Weights of a small mixture-of-experts language model, trained from scratch on English Wikipedia.
Size: width 256, vocabulary 22638.
Training: a variant of Muon for the experts, 945M tokens, 3606 steps.
Below are experts of layer 6 (counted from 0) of a mixture-of-experts language model. Rows are named router (the router's row for the expert), up (a neuron's input weights, with its number) and show model dimensions 0-127. Each number is 500 + 40 x the weight over its row's rms, rounded and kept within 0 to 999. Numbers have three digits each.
After each expert's rows: "mostly gets" lists some tokens that are sent to it at least half of the time. This comes from a sample of Wikipedia text that the model never trained on.

# expert 31
router:545573533534503424465530459493516461504439508529535469499527469471454478537476557538535561553520466520479562478483523515540522543566500528512530474564500494543520535426477516496501523562469582508522484553452436563436401519526477519506471482480531563496517481443490520443473468492515510405483541507455556475504442567548576509480500464507456456459495482485562482516508555450438486512500
up4:466510484514473424516492560580493506519456508497497476487476554514501466494507551442429488457473510396498458474538496496509446481468501540540534517541444443491528465470587449461438440516522477572549462583620500524524490497480456468525551512598436583430476496497554479451494484546486581510515506525470526456458458478506553534467521517520559506508493538574431544464484524487415500452451
up5:406488527535490481510407518519482547595511534473468496496514399544476530518489480485514507526490488531437461500441560530508501492454476477555466540503529484573494555481504463524455533495531481486475555538523553451476555531405486529508527462560507500586420448543450556516549538549490475485447540520500533541574493548525504502417467543533471522471489515448501512500559462492551525457495
up6:541512545541445475495521482457492477531496533513542513513494509544423500565572453441479507504431492499442533479506489451511533526515473514436420515533526504564488449460541508540495546567474473476442486495494554588519476498512526524436564550529504514512508459453504453480502506492356449474538494464618544554612541495484498525475486537486523565487490448481512456413469455552513550545490
mostly gets: "| ", ") | ", "; ", "- ", " |  | ", " | "

# expert 17
router:490453515511533474551504553479541468511501497542531473487473524468426428612494469441557484584438517476474461498517548488456474536442489502515492496431539401508445521525537442596506487464522483491494557444535559578434449470507497524456538510537511471533527532504490475455499472526499528573537482495551515587493544514476538483490503512466533495491439513509459500513499495579516501615558
up0:500549519525520490458502476553565401534541480581499547509461425455514431491517495479566611499422439511530503494459540432476546522449523534508542483559485466431456452515456433531494482473540546538451467520513595545463455495613516507440446463490503447506459528503529557503535460579441445481535502551428541564486527465481523535509449527477480488479505498479531529582462433533554475476516
up1:451530523504496513602454487493531534496487509532438537443501499552547510509498446455553460555501505509530497484561455518539428527445460427384507580527541403470499464483508520599474404488462496555497486450481488411470557473550452484430502519506513534496476577475512500500510463491516539453536452465579486478482511483480492479539564555458481469495530421587450475500509489522564537529492
up2:488515460498565487411477439549513513589535510477550492431544478554538545482490477504536462568514454523566452507448502545506476496505538546427541439535506432546553446434462488547444440472513484550514470494550593548473517562523468555553518528492455544542424504483597539483534451477481489572497532496444506544458457491484535511538577498457528534512453506489494583405483533510538494464511
mostly gets: "ini", "ta", "ula", "ari", "ata", "ella"

# expert 26
router:471482433477516465469477443570460409492464507416451508566485502517484507507518551539465586507530467519470534513434489458436514436576511583473442527449488460490547467487495444480596529515518483484507527438511474528489465446436537433518555431532436535562439477515501506538585482461494454449503529493447470540475454462442405421498492508475458532567454530509492466488522428525500491531509
up7:465503505485563493435520457509591509447569569513499483444480501574497490532477450524487494554437442559467483468514519567497488470492493521462462421483499482557467491403491478527531550455469545455551475496490563576508482493496495521531495470469578524503507548435579433526438409534441536516503535443532525495576479508492511500388471482510537493526520481525510447520541488555509496491484
up8:519487504528552448526549505544454521503536479521480466466515533470512481488458453444489500499538461501425566453376426452464522491578497528454490531525537468535575474574514430528500444446458496498483479517459546558487480545470452537475510482445534490615471520494538499511448515458493519500559480405474574506516478499568493529504499483481497509508503555459496466439465466520500515551508
up9:520504501451505506469494480486478506484446586546503454539497518528482483438479431548524475476446539507540504542554446482499496489550525448490506494589450566470488541473550496532561474464539505480507494386507503505478458532522529498496474485498477477468520486461520537427589456533503500441465461531517477494425522402481480572476590503462502512403481448432524521494572501503500497491539
mostly gets: " of the", " for the", " from the", " of", " by the", " in the"

# expert 46
router:454412421595495533503453477491531510505564508538564536537486464488478476538548478396514509583556530510462524502440508522512483487438515461597508472524474519441461507445464550481495480531515443479498497523457498496555488513481493466440514411546491481528536509512478468506466442450504560549486559470460550389520485491555536431473470452517462510456457510482552471454522499503482471524479
up1:499511546487440517511529523550536530442524462459501557457462465553463470493503464511553458511509469474505511459557533422424469502464458513468507533542520507420520484463555557495456478582506429503534516495501519574546535479528443423487502475453460520482515523533483473465464465540481533466514547516477515464455514473526528525465524510584460483494425401426602542523412456485439509461485
up2:485487509494487454506502537487466528520518453488456537548438495514405450549516526516466453541527504537488510490522537479529470528533448435462553532531459501576558468509562472481560434543517482493477509517565568600561435546454550487524540450501477461490512475519523532470502495516532488581515497528473511479499405418504488522514539454500507493424534565486488579507539544565439493544520
up3:523519523532525502525535485484536495495525532493535462449524555459477533561491475450545509565537500464542455491516439447430513543528522467516542478551471486499512525534522477520551538513506499460556473500512510519465507505531484488415437553501516540490552517430466438479552475480419487507530409428459456491523482478498513499526506515464488510472543532462412476463499481527561482535591
mostly gets: "\n\n", "\n", "====", "| Preceded by", "- Genus", "- Species"

# expert 53
router:492459564427498475563533478496573512507529445539443436469423551502395549527417462497534501487414424405389442472503519477509440531447505490478498527478538470477520499529474467502434431504525518476551520429566591506510518515472456466569543552491491432559483570491522480471502512502501518540487434434615507473501515539497539487518526543492510492513523523519491466475479517509523536560510
up3:417474462436552483488510455492476508507520571430468445527529475545519521515436431613480575495455450429517524520549515534508444504490487540462604544497495470525543480575404475452510477535438492536526484443527542461430500534528463571504532458538572519552488515524495488517528582458527517510460475416521502570433516515506454512497466506437493527415487445487464457447535535514531482568573
up4:525548471532529537479462513472581530474508539527516483490456530538541488488423574470541453519500527459572483500442528460545570514548461455465594445492511564520516519453521462483508508506491537453528484505611491582516584531479550484459484451579434523540544537442519458484507516453495505564509543519503456507514460453484503521483521423460481528559471480439576531533553444546464574536532
up5:528520452548520422497493481497446508475533446487419495442425470593503520468514497495456449528509478576428519486493475467484493454506543507459518451494516508487495541530516559537450513412447507451481515475582503466463497530467539426485503583551525524531499520517551494512512468534516475532440487506585537456447544495517514539577510510539511471553543465448538548442422523500510427497477
mostly gets: "ić", "ová", "ović", "č", "ș", "š"

# expert 61
router:548533533416468434547465470534494458416450474529445443511507534478443499527500409480544497521453443417437484509480505540506536471517504509534540506487544444478492465440501567511491433470448491606477553488470589557528485551485477528511499546449516410544601492492557499457532473517479472487525556458486454575540499481466456497513525481480557528465543528496520506495479455482436530528482
up3:457498470497470483547499554495484515433504468497501446549491463438482431532502514597488556460476475512417503512549530534503468553470467572487513509549440437561505483475450562429476530402466472571580454464525452531412547443470504477478494495542442514484487512544469538437545557393485472542530549459514518517537556496558467486560439428545445470501552486465488488517492445525471539487494
up4:427509495485499542577506519446450488515465465505418481509465518524593480612450537516482528533522573540509426441448530543607543436569525502465474538501492431470542533517563521531474488472480530451509489514452549504523503519459458499547522530483547471507509544442533496528487463596501487475468452494466518472489449470524524514530509526531468563556504479515504531478502483473472486558540
up5:522458498511468463531508575564474431562445475463499508482538504436479519571416495421436437525485482432504464500483473536473521509521560512523497507495497529604546548513422483549516518442475499474496426450473606491480491570427452547457509502469462492509499547443547484491453476407493463567530463533468508510499451444535525541497558544560543503566462507504497443577479491487486468472549
mostly gets: " R.", " U.", " H.", " W.", " S.", " P."

# expert 43
router:558583456461476453489545503483455483456547585476411527485503523470572527436524467508515490466515469527501471485455528492463495450569473477517424492418496479562531515513509442479540497505507467453550511507502478452481454466466569535462485483550470499452506462512424521521541489500498459450488531554443490534462452531403506446459481450512445557527444545505482470441508473518494544592510
up6:386557477503544413496536538543431535501472488503498567504543542497518444491454435537568491549455463456586462531473530459525492516501516484452510506571485466475508465590590457513460496517466536474395474493517500392549567496508514471453466487444455479527526530405471517551530545514488518517541542468495466484492482476491535518520429485541478551552517431456551493502539556526509458520489
up7:475474515522461447452567464456467486492494514578552462497457540513521485476458540411540510524451533532497531483496494421452491500462522489508491503490454571514386555553438531460462537465455446526525487581460462445486514474489485519492528527532526469486536561446527416477505499434532540491482385450591524531476489551540469524519555517441537486506536500508519510490538554521565485522482
up8:497506485491508445565527484520528423503528549478467488467548482546499506549439476487564516583525517499520460448578500477492536541432500518542435521334499495495539573479438569430469501548560515524532510510474605527512491493516537514531503534502443465469526514523523457497499480489474510477527440502514494448519504506493495490563498451502563522529527482531462506583455594465500507523559
mostly gets: "The", " The", " the", " with the", " his", "ed the"

# expert 10
router:557521513587499477457535449490465515446482557492453497542517443472459457459520546538515550482539462586456561543542488515498553554527468515506566487534558532464523541420427480465465497503491493572570485500495484544428458475534509594475520483535543538440499495447457477444484485508561518520511531458498517462527480511514519457534430429563451488525500448447503494548566523489502502510482
up7:578546451498505413428497444526483426519538472598516537517513486468470414530489536499499464519555504511413536539522534529518487474534505443451531536587421577488448472478521553553474568517515503496487454573503491536493548510547520503496553527546498456479494496464558574499545530525502478603477508587536456445550510543447500514485467466477532480520477471515477431420559471511583489539527
up8:485445434558571542491509498480489485435552512541490509538557497531508499544569488477498536435531466549478461501403466515580490472529481540455504531437546416491558460454446550449513517523412518571542523542463481493507484473444519513518585477485463492445459516478513493479488551517538493494439494569481498495527483539563463499514530517511532486496472486442475481443412497497446529468522
up9:473499521471485456435482430466488522486528522466488504503538503510511501531519537509504509484446419502584475504560473493444441526414521522463473474510552473512446559539525493514455441500487398486536465606487622429441449518495478493470479468506421468431445523496482520517494504511519475473463463391512447528518461491549476493444394549577469516506448482533531500486540553541500525491562
mostly gets: "- ", " in ", ", ", " of ", " on ", " \""

# expert 40
router:463489487517484516446449477520520493499446447488461485569562509517510524479521482497512505597533472432443480544488460564528483542443532523533480549495525514502536479475503431522472433558457545544529500491563535497505535574446488452497424573507497453447564443456482479560460507442458494535451582515498426560558447490482516503526529519459491438489528487464446479497555516510515526517449
up0:526421539517535476403525411496507524503465468440525491488586561550519526507544448453490548575571451522555523502531554514518462542449512465522492529503477492461515475496492446521490435539440519452522547517463520527535523513565469519539489411528444480473516483440381477515455527497518492490437485563471481532549520475517535503483429481447429484486474494492485429556448449502526585544526
up1:436515497515576490547418495520474496515472487454471530497438508532486524499542561480496487497534505469564477560464470492500431450520523483489445485478453564427453522412507593474487500473593530449480482522424511545560448506458471489537498613512570568519475533518486504467467436549580460507595590534552460534515506499605450408487485551514475461497432531511567569451543428442482441496483
up2:490540475474496513488460518509502538587509509525490445562518436504482535543537512469505500546443522475525488588524531520563481549489526505557578562504504434497463453507421552530464494481515462480529451473553528507503535539459577522573499494621497443441541431490527548508471499501474542526460489548491479480434548521467516504484559481491450461560528536539524457536462535573502551574495
mostly gets: " John", " Robert", "и", " Richard", "а", " Dr."

# expert 60
router:461530499480527460462447490490508390540545439477497446486479480512448476495524522457465417541551501528502466462504466518463490540411475535556506476460537496480503492437528530493486483568508462465555528552562454460547589521505429447499455517513561498440470531516466520584493479495542445520452467470508447513537504550530529505505478485480416564511499436491490562595531562475522510490504
up0:469539524593480477515622527485506491503565487495459479467460541553450540555495522520491524508526490511615495551456501441441512470527528465515531572626554546532519564498477500500508565540457526514490441513534540480503512488559533489521405495484481489485577519538511495540562496495473472528479483518470457522553555513546461421474442524576488456446524491469529567518536487539425449462544
up1:490575534571525457449533504517516427562529546504500504543545419467465509492438507418427483495512464518537459486505562472457395508504574497479568519469454567468471431496518507505490536569503531505498566529531479533585584498446508502579471481529482502488511424545491500474460531480482533438504461472560512560444520438455552443468488505501525470615454470496504493473482473514468516482528
up2:486554518536508513490506504565551447508525434488461511437562532576478477491560498502517441462498475531516492440533392445501579451469506537505558496524497517489551484473510516504503450406513512510450514495579408502483504553579551500489449490520498555511505464479487512475530512461517437460506486532541528533543506454591537445465505463493490507453556442451559476456468519534546506472431
mostly gets: " un", " sub", " re", " pro", " inter", " trans"

# expert 14
router:513450426560473555466540447487524515511522533521486560535435491509501463557522474469523450600549477463490442474458584481568485509479483497547480450507489499419472486476448527441487459471503482471421505527536480436535552529472446487462470477497556426471537485525490461563474492485509532454423549511528577478550506533561563432502473425483458559537527481545469493462526494431517452520453
up0:489457489535471465428497504516527474459473439543527479533462498524444440489471519456485511477466513510491554479428504587482526473536505556549517524465486464472440468515522549501497432491502484476479457514527520451519511559459459572503517460485491505551560528488597438514566461508470548501492494558517486517507469458412479512467485556530539508491543605453515462450510439499548534607492
up1:541525476509539448412541490565506407501488492471458490511505504513490538460529425496505545487519464504525486518505488544530495484405536483473494508528504481463519512481538496476444525447447486542492530495502471465534519487486524534521447449522510455469493408469524519488487490508527504492478437501518569477528487545546531511565586467459475576464529508418472536469552510527507443502405
up2:500429491504493533490522573455467522487510508554478519441463511578554470473515506539514452576510436512452553420516514458502513460410535515454569506510486501448522487489604469474511496476438531441519518511462412447498508473543436478462554486415541520528497522556540479463483513459522498522437515467523489497485473500530464471583489632535492493519533530541454487447530440532478507528569
mostly gets: "\n", "\n\n", "| Preceded by", " | Succeeded by", "- \"", ", \""

# expert 37
router:495429526471539539538447576490576433476489480486518431531465531508507463517535578504541427481491491582585484463510446438513542541471444503503515537466501485477557523448539506544468462503517490463451465587607476598449496519527482452462452478513516565473492599508505495484425456467479524556460469501487536575476501442515492548542464586511540463488450556513456535540545510544492469481503
up0:539450489424485540522511475480482477438542549509488489483467477535539480474502538467498551534539448506438470464530488470496574485533455528507450521522477471533421487552558503507526458455478503470471440439574488443476510489483521457511496472470487486483511529557450516482517452571579507465537519498592462519486498561473473503485465523521462424458525439509524464523444518454447444525486
up1:469446508592515559448461422575559471488459467553515505495546448532466493492518539526528538509495470595500494488530510584496547473504454501453522508552513504516544476518473473487526451484476562508518473461493508508531495493550479554458585497528493473454552542522487486464536545555530470510509456490487464481497508508399500441549389500529471474481502480512479531593545491522470544517460
up2:516483526531488465601543526431524544445486434500486514584541507460511541428546490503496471477492575505523542481546482491499481485550554509484443493487458504508492485523437428563435462469479456441522475468515517553492510465463482570513523507476510507507468455488495506513515493512554529552541491556509438462512525507462499575458467551506542459495494480523426491549488501523506528508600
mostly gets: " Se", " Te", " Le", " pre", " Ne", " Pre"